Weights of a small mixture-of-experts language model, trained from scratch on English Wikipedia: 64 experts in each of 7 layers, a sigmoid router.
Below are experts of layer 4 (counted from 0) of a mixture-of-experts language model. Rows are named gate (a neuron's input weights, with its number), up (a neuron's input weights, with its number) and show model dimensions 128-191. Each number is 500 + 40 x the weight over its row's rms, rounded and kept within 0 to 999. Numbers have three digits each.
Before each expert's rows: "mostly gets" lists some tokens that are sent to it at least half of the time; "comes after" lists some tokens at least twice as common just before its tokens as in all text. This comes from a sample of Wikipedia text that the model never trained on. Tokens count by the router's weight.

# expert 41
mostly gets: " e", " countries", " artists", " students", " citizens", " country"
comes after: " the", " of", " his", " each", " this", " in"
gate0:435516477464552480573460575435508443515542446496478492474468464503439523542565447430428487488428518520472482470486495490508538412480553473483485509447517462466443510437437455515516496423510448
up0:428449497473539497537453514428521484504581485520445512508489508478444452523552450453449543533470509510547439428494501478470545476462502527420498508425451493500425581448553493525503555432507490
gate1:510490608461466454535516551518506453534469462553467477543483413491571519509462494467452504522498504524498493585480537501458481563518518484540557604516564435493503538522434457537510478495474523
up1:509485578483520487460450487483542516532468485510532477455539590466492533469488415519459572511548482545441484542516521494425505511457505503552503515523596489480514496505483485481558438499443499
gate2:529500481506560598548492481521504547523486536541515496592466470553553490531538450531489585491441493496419530490536509520485494474455488506505514482508431503499520456449444499518508483543447510
up2:431469494445606520484497512465436456572596473503523504499582554524421538542571463471530483484547436562452454496491504401457499526444505513460450511507510500542443519513522507534571503497495469
gate3:546556471533534483517467512492509467454479449408477494521519521503487540526488570497550501484480493490472530448489467468551444540501487582481529498455487406587470523513534474511436506497436464
up3:565558466457511427529490540490476500476505498433434565468520523525423534473576463468451515464558509471508470501470490466473463538496472441522461542451509405533528479477472518520517520556499480
gate4:410468436523445472525500541523486443504577557516504510471503479512568545478576473530436505512483526501501565428504462524497412470538483519476500494467527517436455485510530532509535474457466479
up4:486463531511519504437519493407560539540453471453472451620464516439456522527478520450521571502462452530478456519480501414516517598556559531532511503513452542553551448528450455506467509558455468
gate5:503525508565463435512496549527468488555569450445402488468574473562522501502529528559456480497442531489553525455490480468468442455502571508516512400487472471519448528485409500516501510505522530
up5:373553508430517532534513448536534489500526513493508441576522478518488569510505506504451472502506520513508439591526526473452483472498502526499569519451447543472502495490453535563484495482538544
gate6:575465492476444454518489524503460504541497404471559464525498527476503502500420446499541444477471520525443571539495505467441491548494518537515610485452460495495538511516521466536453455500481496
up6:532426529527504500500509529454491504494482571502523484506437511472488539472446458476572403481544546522483524477491483478442454409464437476519569456441521510456554497484567512508469474518492502
gate7:509472541482504500568452535501494530424512512520509392497540448453483545458469552491552576541555517558489484516542395496543474421538430565519524478517508589515449508512495459479512519495526556
up7:438467497499544551447482460524483510513500516530507437527452429497509514463411492517509578497490565508471487494509449464540399553490495522553532500502546503553458490517490560460429522499586570
gate8:454561504485564554480489546464490501469554490493538482472460522521451539498548520464543539473499496480450491498484493508441586498442524479471480545538465491453502541505545528541521480539442445
up8:512557548432497461389468566443476430479536461482542519555504447417522493465542519478473472523477528472445523471474486485509550502506520495492543459492465455471541506489496458567460503522500498
gate9:444486491507551543515504439492490503502547440511510505556468480540445543565483530439493572536548479507595485450487528538507530517462510558526449516479474415544487471501513445484502539481568550
up9:526505559493503451469551503495450516472554481565502513483449443531534529494476492447550453485523544482550510482487487513477475564451481557452531460465480512539487531537536532440513526423520574
gate10:513511501444447487465475489505509459469490525532607480493494505516497534409449438536492512501526583578526454593481474479548569501509522529426599497514493490461517482549487509498494423487546542
up10:506494490470543531607487455508503540487485557498440464482594519560504497493483526522507452515482579495543460407520545488560430451473496571446408513389463466509493484535528504500541471498482530
gate11:507583465538478544496534493462545537463485576495497528462517476547495516455459560462485537521545503443506438525517521523571573504433490510514401546504559505596534452445500533539455556466477512
up11:478439573502448450503483478486494543493519518493508461506492528461485444499499536560588505457401509494490539514489508510485559465497497515502527488519547466538479560495481463463480503429480505
gate12:528572526477491545438486456539500498480478513513435516479474525562507510486507578517511521511525506552473540587543528499584407460450564540464507527514524510521507507525441504543467533519589551
up12:491545521425526430511489508480446522520553434491498553540423434463549600520520564476539471486574499484526464467490530467419479413464570456480534503507564523507498491543467494561582508457554477
gate13:504592514509458508510533498443480578519501542538580407496536521555518438496465513545461510499413525426508518490515550577573527540529521542521472450393533507548576470464510477465507456480407516
up13:509440427522532534524469523521485584462524496505498524559467497516509535508459481504455483500562466430523585548509535480546540526478442529541478428456527501513484502493558420522520504585537523
gate14:551507466486407457441536459488454510541470519486520497500494476480481505487442490503544453505492478603421533501487480509530560586429536464521551477469484511541451548450550418472460493517505496
up14:461543514442511535528504514471462527486511441508510475529474540523488572498460469458530532483528558552504479528516441572469548510525532473506522539492446528392486467461525560474595470451396513
gate15:551497545485466476479462618524434524486443477504516515545430564495475526516506509550437437528469479487516550451481451529586475469530502491488552534452573490470513475444451572428466537463507519
up15:469545496540540475533453485560519490476550503512460441542533453488508576477469490488522488494465544518525455506499487591508442481449484515497527466446537518507508389497457527561549469549521598

# expert 12
mostly gets: " Nominated", " died", " Actress", " Award", " Won", " arrested"
comes after: " was", " a", " the", " were", " is", " first"
gate0:541544500443562490526479533510558451553491503529521500590478566457504498554512573499530538497516547437517498428494569509438502512504461509469467519478566476463448549477504470513472450536500543
up0:521519461484502386439444543561466494456489553516477497538529467444437495549468490447460575502533495473531498433496543493539532475511465540534512509525503487490468520454441523532514522514440462
gate1:531533530550482533510504503438469530538494538483536483499529479407515502473537539500483451485434509485552517481486500487472501490528563471487527542520559518442454501521455530482468518420563506
up1:479524485501534509506579460509505446461466547517561499460427592457512495520457506536505490527495527583459514562517436525560418438498483513488426463475487522453514501498541432548562518567432494
gate2:466509549517502506532556482486471456396519523493498557473417529422481478493445553508483420503490394521523538542534531507557472547511513510490492473513499508549525431541541488521466474496510529
up2:466537421494517482515490478536522627457446500474446544503552492482478500451550532519507593456464496428474527500522511541511518504542508492481440481460419552547490520413555470492471505482440415
gate3:497577485482477515498491565509507540461506531453472444472439501449510451483477494497533529460503479571578495437526487482534472514461550495470506565497568571511415562522526389458463528536487493
up3:552541439514482439480542469519532435479547469502469457526546403505497503438570430425486512502551535520563497516534432594480464445494514492514467561534494443490405496550488493527516524465509494
gate4:488527491499429488527482550516504495543511465395545451455448573444528576496474540497506522453428452503522477454512539514479512443548504494488467472534614552449508470480550402517514443562523464
up4:520492494536486473557453469490524623452525449494498486560517473519499466490495491459480503508552533536512525520472425511464458426537537530509490488525414465565622498550494584455523485454524437
gate5:523496531555526440493529518584477580496580453544521566555452450477478480510415494498471531482528450556484530423533548465494467554600496514462550467528481466506498472485491440527436501464537594
up5:494518474558496481502545563563521366499448494436398489494426486554495475491469496538527415471521535447513471485493439463502500551549540524486496489470517531541442581469457543482430480428494506
gate6:491478473539542483471516564483495532505461513482478561487482476505472505434487525514410559470516506476587530481496472421484498500375469447472583523514440550418437522483497495647501529473493531
up6:545469499431486542554410450484518489530490567558545504532566607428493575494581487499515505531453511530510493443487566515399507448478523497477528502515474465452529485500500489515512467477492572
gate7:516438470449540512423508510438459553559505480471535532483400442492560413481526514403459563481500459519492549527517517430583471478548477497525466500513491384537470581593555504514502511486484481
up7:414551549494529450477519547510500481517581525495521444458453508495515530443509494443467485502511533479489514516471588581525537539472534491477512524507496503509527512511526477488408513436517497
gate8:530521452418430446467489530497428469529545465484506433506479515582529456494462467456542499509524555497515494514470535532617497542477508511503533516513543480510469504497508539416460539467486529
up8:482519462530474424472518506496478521504443513471411476519465461496448533402535475539468542507470450508564532473499417402502521515492517539562509539520544549510417489457431433403512491531427386
gate9:467513502567502484538485566509522525515488459548516500525522449514555542493577461517515499474477505516536533510531539531574487515518498456450474422478527546516588481536519487484488470517540556
up9:482505467517472485504444540470545425480499488516470449492558477549516509457577580548532463439468484495488492504554544492556497592505482494530487477474528546524468463570509488534484458570455510
gate10:506455533587497524575505511531510525501511507528544478549512493472478463503529474603521450473517501527486494523491525570445465472479539470538604517517523514482467433511584524512498520512502511
up10:454487513560420552522523525475558491517558507488491528443529477539528457507480459589446476535410464542485608511517504536528500462550471437499467451476477481514421507572499481532550544481486488
gate11:447479534491492476518495489530503456520535538466500479451484528494529528460513498525502483467429454550554537542508472474459493447487575525515484459516481479533436479483475509434464510527504495
up11:454510457487447474537460448506557492564466554528552424451590546471502429471552505513559492468485526481575495602535581545436527486474504466520481523480453493586456467538488475489485480533481545
gate12:516462549492419511539512504478522530478549534537465472568528513550493473525459506487496482497585499485523486530544451543506418414459532604458543536501495511543490560544490484493527453433454484
up12:543530503490533468508543523488515479486494494515521442453554501491450486484470514490432466524458482586568497478484555474504560482437442468457453496508487468465428449531449520580529534638516475
gate13:445492466526540468512539487473508554472476465539552500481527501465547468520477581500473535461503496519533453487493471484510484519440483447374468448458533537520413538461519490530492466576465439
up13:441490524548515575533532477464487570452437513555557457473631498523507562495477485532550508491519503446452464516512477573474492489457449514473522437480472541530466474423549519520516488483500514
gate14:563561459501479584507449525419493509394474500515482548574516494525481547561544485430505490470386538433474485589483469500552465535519524475491485494453482563540505491526462449455510476444461441
up14:493519463523490563498464472485519551478482521522577482558537511488524528500515538459583505496468569495503470517486409469543461548513520508540484538498481506567537439513532454509581476489554473
gate15:482501444502495417512517459542474548562415519483482511564442480443526523434504520447522482498526506548495472536532531526501462459559501536511519479523442421530536544449543505434508503471471515
up15:461465486588467456525522509557492559537479469503480540508457536463463570448596520476525507483438532455484457515538492510496497471444563463437533492513547455531497478555433485494480496541520514

# expert 50
mostly gets: " R", " However", "hens", " States"
comes after: " ", " United", " —", ";", " U", " sat"
gate0:459435521455545494526486517518527538536532529524491490442537536479529414471522585454501504499543473432549448491530480487522489543519475438525515585464483443544435583430436508448480553456487554
up0:453442441490517548476527554568494610559524481515573513493473500529480541558464500523534588514506552448440502509534471448545485489519500448504519487549448490496500520552466538541485469528527528
gate1:552541491546489457525490477535530421435436419521458535513557469514521553506501517416490513511517532487467520565536475508517545485555546480490467501516492535510504466451473471553546426514572502
up1:561555467504483514485504494588565483509498565487460480458552456484527504444485521458500546469486543475481510500545530441506531527536577461520518510536572503463552497506453406558489453474485531
gate2:447504572494478486514539516458425477516456513527470515492536451507464495421449530492437539482419463431545529583464530475441500526557570451504518514496532482452475454496474598504497500516550510
up2:505536544470452542521557445498482541558533525522510506479515450487607495466493487481604486484519594475483453519488497506463477503575458520500499566515512466467494497471460509499501455476463544
gate3:502500500512497501495541534510491437508600525532498476521494556499440404483503513523484525495499520471515581454541566414474516439503508444531458451516528510438551522419529490547451518591500451
up3:527554409489503438545507553520472426511481550520466510527515544445462509497448536543435450504492581513503531503518458503419511503495533493468463529466570447463584509566531472572505476540510432
gate4:418475513434562538501502532583469488470564517455483527478428558474492487500499477480458491498518469478479594482458541487521472477510480525493540536493512531475514549480486545528499519500548504
up4:526529511537584527490516495494544500472501494470543500552485546504405546503482456483490489499567551464501437529515478462509543507558533470536469587536519454484459489520483516477531468540490548
gate5:476554535522528505483522531438500519535585464505530543489546490553496574502566507467467529477407470463456444532458440560505562544557502443474520573494477438480576480554453541590465441524473499
up5:475514595466504447458430508538482474526561558520507516521519482517496455506448532451453517474461512450441505501506499500520459482559523481512510515503551454492397513545499547524517476520565596
gate6:459533519561564527506493499471487465503522455528543478489510476462515513491541543486505499502575442551571568449518406493456531511519462458512447497461538508543519533563458404523530457507563542
up6:482491490528524547502517496484503588564503539528472494545480468469512427519530483591582480520526514517521449541504535476528537477536523526526474544534498495503523533488455550499484512519473537
gate7:506480511507431523513494490557488554518515482530529529588509483486515462499473470565448526506456516485488518443484450505493480512501535474470523500475482484507422565453489507402511545497526526
up7:504462474521448453466467455544518526480498528591445494533465605461559514480526482522507454537506499501483428554469484520423506486462513524510481563538529449532493538472476423536429505526539508
gate8:458472478466422493452544559461556504554491534460506521500377464504569422439472550517479442486500420480529464547494557538505461541481514457502517437517508506524560510454515518425470571463526460
up8:529500517477410487497576469488562537474421542500568473508396451528621471468437555483522491487450512508493488519520572473506475521541509505506537528533474494547496453445503540526499541485439551
gate9:459539528555531509561496482517475454484465487480517531473445470467456569513447466534550433519514517567499515537518507460479465572529524509509481575475445540538513523436503464471490439439438457
up9:433547532514416513535484482490459526540454449479449534445487572425549516551429468443575431475495500507520473527534472499442494534527551477542470545542477518557450493500522527441536496501473427
gate10:501500532552502544529539527529480513456526549484533514547520473563456563446561480547510534482508521501522474504503423491551452438558445469489458485440411548483490477561478533515523438517544522
up10:552477482472500464510480485520538481433414502484544528488527536468479528538493444542529508500554480490512538502547541519466486517443493539515487553558502550499492468465466514495560558514518529
gate11:431447461498556493505586512469488471532527499509538470491512418546490519437458400602467522505504439467525468496477490483562512458447511550439512459420495502454503453508478500505507453434534529
up11:488487491423490524522486468544519532459543576567497579525483434513471493475468546432531495508464480416498516531523457393523474477432483473481490486506426462484500495539479569465496508549510429
gate12:507466462509475462525479527516491436458448475480479420532501437485500486445447452528449422493543522486539505514515524598538416444503540524502497493484525542487485538459512509492442578454513561
up12:530523463559470506525508502542506503558460486503414517543488446524505462576511445487492505532505530505511571541473560509461500506441496582472568477564463560445460532488503517493529521491494472
gate13:460502534553463529526576509596483556539509470497565494515586506489523529510613502475527541477516442515449511523528389481559524550464473511450497433541536515485438507508477490512466437532506466
up13:499538536521444578537580492463559545523462498496449509532491484516515511493496443481542503551495503548470485461504511488456514491457474480581471434526546534458568480430495539542437496509510517
gate14:453470455503492494427522493497528481433518509514414504514484526560406482560488444469471516511465543493504539504481454511527522462451460478534527548446473498488496460523503513423488503475466516
up14:586481459469454470543454496525532512564473488490419500459518469472459484403543517524559516537468549568551496483471439521504474548510484529492461533480538489591477508530505504507478514466478522
gate15:553500473488480465489541473505484521523438445539573431488502515511493543471521481547495425454535465541522478392540557534506446492429505479463508469558507562526489489543426537466396501490496462
up15:525443480542516484509488488500506488540533486550519508560567484524536467503454464462534529546556410473483533479479459509424538559524512579487509498510462527569460563543517477566533470521485511

# expert 47
mostly gets: " he", " He", " they", " she", " She", "He"
comes after: ".", ",", " where", " that", " when", " which"
gate0:444543487440443501549469544450515524446536492499511515469461536489431491529553460462540503468527445474495413412482427521491523477511490497492470411497491490465555500480380546433481415490512456
up0:565493540537458590428504443498456439499475473483542476547533431537509511514482519463532509533482482469492531480518539447495552570416501525609528591541500535461453523501545529484530557543450489
gate1:454511476458555451565520500574532368552518476506482472490502530429488515423447547522485491517455441553479488430534473498531552480466537488477512490491512476473514453454472475522543472409487563
up1:545560592457464526483444553451519572471521523492517525519489602498514525477532442477522474486546562501510526534504556496556429485515546459525464519502536443521490483485478496487500539523501445
gate2:435553502492493436512491662506455462526519477510464487453474429531483531441484566512484540475573542447481475490493497527497500532482514484546492496455510519487496444491572478537421503532535548
up2:500541550499468555439525498461417572507496492501518530504512457465421543495525450484463570449479486463502493447494448514531517443501508480493529518484453532411487463507466492511520463485498448
gate3:547548517495455548532496500481467451448518493434511477569474552574448511503508458412532507475414506474503495431528469502399511514510483471436501552511531458540475588538494503427576445411503477
up3:446415568520509612475534483544493509611492483481498470454532515452566429515477512600487562496535457594481530587496490503567494492574498461477510445476487544459472596465450534575546500474510477
gate4:397485517510527478464511567530445597484536478516548499540586506467503493463548412474483530506530494529486556445517478523474449451489498459504443458489455545421565419463472466519461488487544450
up4:571556473504451461472475484456536477538442504474498509432428512512457523463442614508540460498537505482545452553496538467549497568537453478463511473526524487588487601452465504490461519486451514
gate5:571536475496481545498530468481480503413453481494570555512434531536468540455558475553508484517551570527451436499532499496442512442523514519597532427486471598467487500487508468497489495505499508
up5:468513447438494461542490581440490490385501488442576506459510525526481480465531526495481503525536596478484468499479480542429514474484526479481502476476448499466478433523557521494504488594484459
gate6:510500551440459469533475509513516506527551470542502392559552478488507514498515398577504574443484503529481478464525487518525464504567470497442480497562519472427531511509463503508430481385506535
up6:552580472503556479468512509504509430528466513475559521426447487551495464501527575464455469512475501497568550530493530458447551443472496522535487447470477524537533565512549443498592469547442537
gate7:503538515482516535528544500448442437414552499512535526582468488501470540563519437523403558526467497521585523520497532452539469476473433466535506542492462478542482537530473461498544491536552513
up7:483535478548590444455464502523507505540528374430517496477484498524547502493605455442476512516486463520554544471521514540459497455438553461493482543458423541404524431520461494483501537543523555
gate8:470511539456454481581482529540444461524478474504465492492516522554455453423514509466497457453570451528549455443513491585495471458476491507416468440542547497446482568411465491469422496442507518
up8:471428475551455418520472534567450474465469487567532540510494453542448462489464514487542509457593441478535450480514505480493516519498502586544496457526471478520574588472509506476545476504510488
gate9:496494554415504517461457521523555517540523504523475447515447493549506522527488557467498467505508422414487515486486425531480502575461497551513547485490459516498550500478516498472456499466500558
up9:469504425540499490494483513466512547540540451457423466485427498529504516549497571490480518480536482434508478566493440455451467507499469566540546494483556463511512454477485562471428510450516520
gate10:470565522444586511467507520496436508451502469451405494580455494496451513528417432550553524489499530486482593516488506558574554538533516542479537531530454461563492527533512470529535518495493535
up10:475573514512579490556449540448486464407471478525417533574460470460495479526442438551502454485475549502466651580502511571513532510504544543536519490581530506552524537482533416547558537480477476
gate11:463538484543556510549488507560496481531591465465456486517562516419497465519466569499514516472487418472529518527487472505519528478447531515490507557525454444433466546524523541473509497516547485
up11:472495516513489498578503525536554536546558438519519436457499586444470539498477554544539473527539542465532437497469469445444536478443535487550508524494482451443521525554466478475574508509484525
gate12:559513449502500519470523549489489441448508488497508528473446457468503494478499517568566435521484429476459503503529438536428510530455485538559539487441467502449447521515472501511510531485472451
up12:526499518491536515499525501534440472493526436509500512496476568542495464586457532505488538495436522485588496487514497433618463495523482523513523511468522480548442466444443450528474533486554501
gate13:539499492520470432520480549519555576553543488470448458421493446447511460512559494511529496428503471490513475529489533500516522504520519467453448470563490573462483436508430469489457452562442462
up13:486525470554453498480478539490441540556554447435585528478439460447466516547509598492524478493492533423561540499472470448501460500503506485444452546502517501481586461580509549485581536525541459
gate14:529479519494530443497492507506517433556503511551488429526531474485521470519485505506501433479458530553493518421475466544536462526483532546506485488482458493490463365609464474467502480459520539
up14:480516476469470459552495501516545459502521454516465442564488497454475483540543512453494488522493554499422540479460426495502547484470518535544469506477420501547553463534418521550516502496481586
gate15:499475573439478431443447581501494533487493465504588552482515481469495530541451420538506502506552416539514453452465486513497508429495483396474546514529437567409492478462495461476477497573486502
up15:533502532480531495463492472501416510479505527554539509491572495445507478484494488526501516459557482546538427437512423523471444488432500467464560528526522438477546506514516467499470443548491475

# expert 62
mostly gets: " worked", " gave", " moved", " returned", " get", " making"
comes after: " to", " he", " He", " and", " who", " also"
gate0:490528513493487500482498438508446528576494491497483464479468493522548473491516520457506417472509457502495499606512487491453472524508526508457556378467484486508479515510521490473440476491443457
up0:493527497516521480437502529487482518521507477442418450501449509534508463491550529410472475482576420505611487529474438485555471498424521486464507438489477514528453533460492578478457501494456507
gate1:535520509570525469528510575475531581503443436450530506530596481504460475474533465554499473425530498571534502486500476567421524530516503515511528513483492495433556460486516496524459482533536458
up1:505547477515490487505527593485544523505481513482536527494514474539503536458483496481469401490486496588511466458469449543497513502448514479503460478526515528470508465505470500477474545493502509
gate2:429522482466490475488564528461499484528565610439522429476518477536463492424598414467522497505418470481567506490480490502506433526517452578469487425485534543587520536467451535457445523554495566
up2:505483486533471486493502509510592506514429531589531484468442519509472553530456573477527534484518631517477487473516547466472471479495488495547447547510537420478514427533478477557454504462498474
gate3:501501472532483522544508464507490446478560528544507531560492503516548542524443489506519455496462577511540533485540510537447474523560494572479472525530499558558502482521468438484543493519500472
up3:480490500582492435460474535503491502545527537448501526474468472506491511418469471516469565476557438496498464516528471614385478571582508553472499515496485443480514481507569485510513487506460474
gate4:467481480454534542452448494474508489425603544476490472508509533508542532478467559446472449502506481503455552580514541406557473574484465474538432480528524404476499504598404552400513459588516529
up4:496473468491508455486448548531469490519510515491477531471439498464499462497567498468497494506458517538514522511501461429446465487515480447565521480481520510434475470466454472448478510542526488
gate5:550532531481445535490428471506463455525535445518538436594540510544528541514398440486478466527539550464478565545514504464507526494498533497480527502554415511492441492524549475458570480476483458
up5:490485461468549470466516550490487473540501552487488530414458513546523496498507526395470503497539494508452476446505466450417524549481479468639508492489501509517495446504450485485516514430492545
gate6:485467462478433520534499562487559551489424522504455473510505488461447513466420466545567474490544429480499436447524467507529442490565496468523528527514582477486449552556509536564496515549496485
up6:482437481483481470540459526495538529534503591542524470513459454472505469454507490559511456496519499528508471470519464462484485492557514452495569465474539477504501567524503551563443539489488480
gate7:472446466518400513536526437480519523525463469552510505509505548504494527511544452483507578478454544511527508517546499462475406573470493533489512539507426398541523505443502592500526468486505597
up7:486551538497535457487500514523533484434429528438507522531473475542470520501496521526534494502461496478468531555472475469495562449503505531509503437487560537460548504538367433462446549584569507
gate8:547539481482525490471531511447503480448567413479449516486591445587538477465523464462512451494583492438509545534485438568501461529490534522480490525496496457497485512523443466455544527483504512
up8:418499514544524521446544386555554456464443536510504519555457591485532465528474556534485544496506554547468481581511492443520573422463539505500527466481445552512510485479518544496428480494466498
gate9:547565496469506513536508645479501541526442539478519486508497586485494553486562507495436443480537494471531515504491476485520542508397509442570493406497421484485552511548487554535538533569480433
up9:529514542526498555502492388515523509501503504506543492575566536453505542539501470485512533531408576521469479529488471572447468446499480588488582521505495476454503527532448498475463466495527509
gate10:518603558508575483544560408434474485486490492499480478528446501528508548444531469469451490505465554469495544506499500533548508436496615590478477512473503473417557499525547523453431485547476505
up10:442548466468520516534559533464460529479467582500504461488465450539500555412551470481427517515508560525456545523484458512519569444479565501483450462461512476426557544538550569490500521549458481
gate11:516484475513529565498523489500492457459505481486531539505540426464429499453556462533487451503498492455447439505503478472467520490458534539506647429513453451464497532494476458502517477532507588
up11:540466436478536533477487652518491522504437506410510510539518498480454502478498511510509479522525476512548475495478429469534536494466496448563504491509515446458492560484537432572515515566502533
gate12:492540427555459492541456529500502529452513589492482425458485504522545548427489476513553428512533534445545528527487522587484442474423462480472550500457520492574528480398468528475460461494474586
up12:535424530501550520557535329522428512513535457572520498546481483442459487539470508524453553535453515499375541482508503491493489459520532522514508538519494452533490450499485510573561494494526535
gate13:492556543466556536416522527492469498466494512457492498541528530540503459525573470451483578504491521475496523465490494517517487393401577536461490505441481530498435497512465529500533524581471499
up13:535532449470464477504500560531522508509471534489485506539504496477516551453382567522549437459499540501512478556499575475565525557581461495527557488591530497470505503464542535579489418448490474
gate14:474501476478525549450500493548457456420495524495508510543425489501555492501491550474379488468464520515500589549530496455525454536465481452462506508475492458485490531511540535434475403490508546
up14:485499549517508502525534402468497518479543433510466467431584485524415440519446524496570596458460467481506442493520553532494561440469501564550542467506464519522489496459512442539487467478469495
gate15:506477503519492537489496502515436473498501526565566479468448489598514546546406510514488527519576494488517563558518449518445529513479486472482499539496495591538534512496510470508526489480466432
up15:529528503548458533522503445541564546554545516433471462578529533513521528478493462495487531459433433526470525516533526498567465507559493485499459464566485446518446524517417516507502475492518583

# expert 28
mostly gets: " Final", " Pld", "ividual", "ifying"
comes after: "|", " |", "\n", ")", " won", "4"
gate0:439507504444543442540461494407546493408540468514422574509452460498479574539537539411458483511559467536480519510535525482483475453500571504537469469521475573554529501476537513539570487530515482
up0:467476529448586420512476486513509521374492525547449552566477467521575541534473476422468507491547498498440508573527505455482499458485507565477508483533427573530508507446558528488550452498499530
gate1:446538627466497492540483499537552522536598466442554464486498534499506501476421461462399461446482448475532499491589577551515528394508451531458433462542522457479540486475430471485505495547521551
up1:455532495481453480478510490522507590501558440515592489417524499448494459573533530482448506439487579512511521479563547542581504533451458451561488546501487506499600506543470452443491554472546447
gate2:460482442569420512583506538478477551516561416534446498557487510468496523505545478482493561493460543571561519409490523463495520534545492477494484495413523542552534490515481492500559423525471489
up2:609510504504502508449483505519567443564439493491499530432498526448586420504494523486458546478493527502512537483500533499441433517492517472497556512504504461537434536468562488568470454519505498
gate3:484532442579479545552549552473522513519539523508516556456525469521443462493546498479543483487476534512537503471514454510544432547504489487416455482372478542486480536489475492553478464447473489
up3:525450486509509480434456500555522513503451494493472419459520536539521556553490459536461490514475475574464499577486560484483476550429496473536568477535538553475535470484502537463503473534459463
gate4:462560473474430468512570493428529506549497517450496565497407462508457480524472457495492533436493462538453508505516562472455567482496507492475554524503546478505537510488520555483468493493484439
up4:484600537517454465542483522505567520534561529502502503473448528465498452561517492481453499481510454510535476481527483490538542508512547465549485487491452519434492498557540502525495522426531569
gate5:484548489492450506442564528534524584484503560520495483491501463552459522503515398433470459503452544471464443498463473506501484550454514526557451534483449519510438535572513516546482538513528578
up5:546450576584524494491448466477504490467537478481553540564513537505560510507449576571572534531555473491539526535467482465449574517530484456502567521454535523491541494437461459439543480534477460
gate6:493476519539510500490558468484465504484511446453485526495516561518543502457436437523482515486497457530445461511520500436551566452486503518547463458453457510533523491469456424467511425536467520
up6:499515497475497459488406512486554511509527460546532430492572444484533500539492484575555543516428472469539501528516442499483467485515529480518495455562440552439430520532492534454516506463447465
gate7:395470490453497524509458547503441476505526522546533497516398523557506425502565481450514467519569512444466486491497478467512426478481499426484527481456512547504493483527498497551550493456436358
up7:507513434517486486496494474515547470497564487563448545415465462511521478464430517403515482479569512484571541494509477495542479483529456530508485496417541521529479551495466495519549468454537454
gate8:485479486556524523495603518524429440511550501442457501450506495493497513444449552493452517489540507550539514547518538520557425497547527475469470511503530477548463466457485499510451451513503505
up8:504524495501499471411498539485538551469466532532539482482492508505547479582567449514565462507483490484484509449497443547505522534512443463476504477545509503512522561529475471531556515488503446
gate9:472483470569538500552456447463576532557522492450480538434554546465576511442492477473521545537545450571462461518518479457548502517394478537479518545527515459470521409426448496470501516518438481
up9:508536520553490520493461512575534504524435517499535432401519511477532456447466462538516436444581490573464441499554483491450522504482527495463553526584543479497494478480494480548494471532471453
gate10:495546479590517527501533495393467514549517556509488562489484444542488500484488499456442495500526544455510467546486440470467499528541493482512493524555503441468488473439523449552497496486574520
up10:539499554490497490508516537587556526480489517516548554441482487490493553503504426464535541462527438487431526517457511476521492502567507480426483429489478472423494573556418533512451488442513496
gate11:503568500490518503479500498528437502516475515499380462468507495535510463496459451515441496513566530525522463524468522493428438519515518538479434549424540472450484504458525532437410521513507492
up11:510529442508485534512588463525460491499519522561501514486561509513468482497546458495424505517528521533524512529542549482457543484516481548519488542469488452530491444530529481492474512528476401
gate12:498511546493457476526534490501469557447491456589454454456434465465475548532522432556510496476493581449528518487592450533446506458428540476516492450504473529447498501500552482509450504495468530
up12:432474449496571494429541493430537470462470503535457551556500489509559502507486508516506470479569430538522452477494555524492522540470518530536437572505507509526490536514529554448542465473574425
gate13:522570533552485502430469527462519495469501555463452499487512457554479560538577462527547493463487440478445600470512509548475460497485517511566432425508519496484504467494483557472549416488554519
up13:474591495533477503500453524430476456598434503398459496494512491522456544506524501521448485519463546475523497448486517476511485521492619542522539499517503507468515440521430503497540514552541490
gate14:474519440462527421498501533516368417557458471478408473439517494562552535506515411401490500435456512567480540530603522470514471510542519558390565519471517528468377512516467506462490523485482503
up14:535485528505477622544505458440563520476542602495480482459490467452454484423491462517499506522482507424470484515435461569507510474458459511570447441545434481463481448477533497519484457521497527
gate15:460499476455536505576498505446476510377507527538465495593435503544499504617567532451468501469483560460443474489529526548491562492496576485544511565462555447566489527511516475493444513564582490
up15:527428462485506511585488543518538532474439539562506514502535505540565490561539542499444472502481465392388544578514512532533537505551543451534455538453515440515445482541548419570503476539460470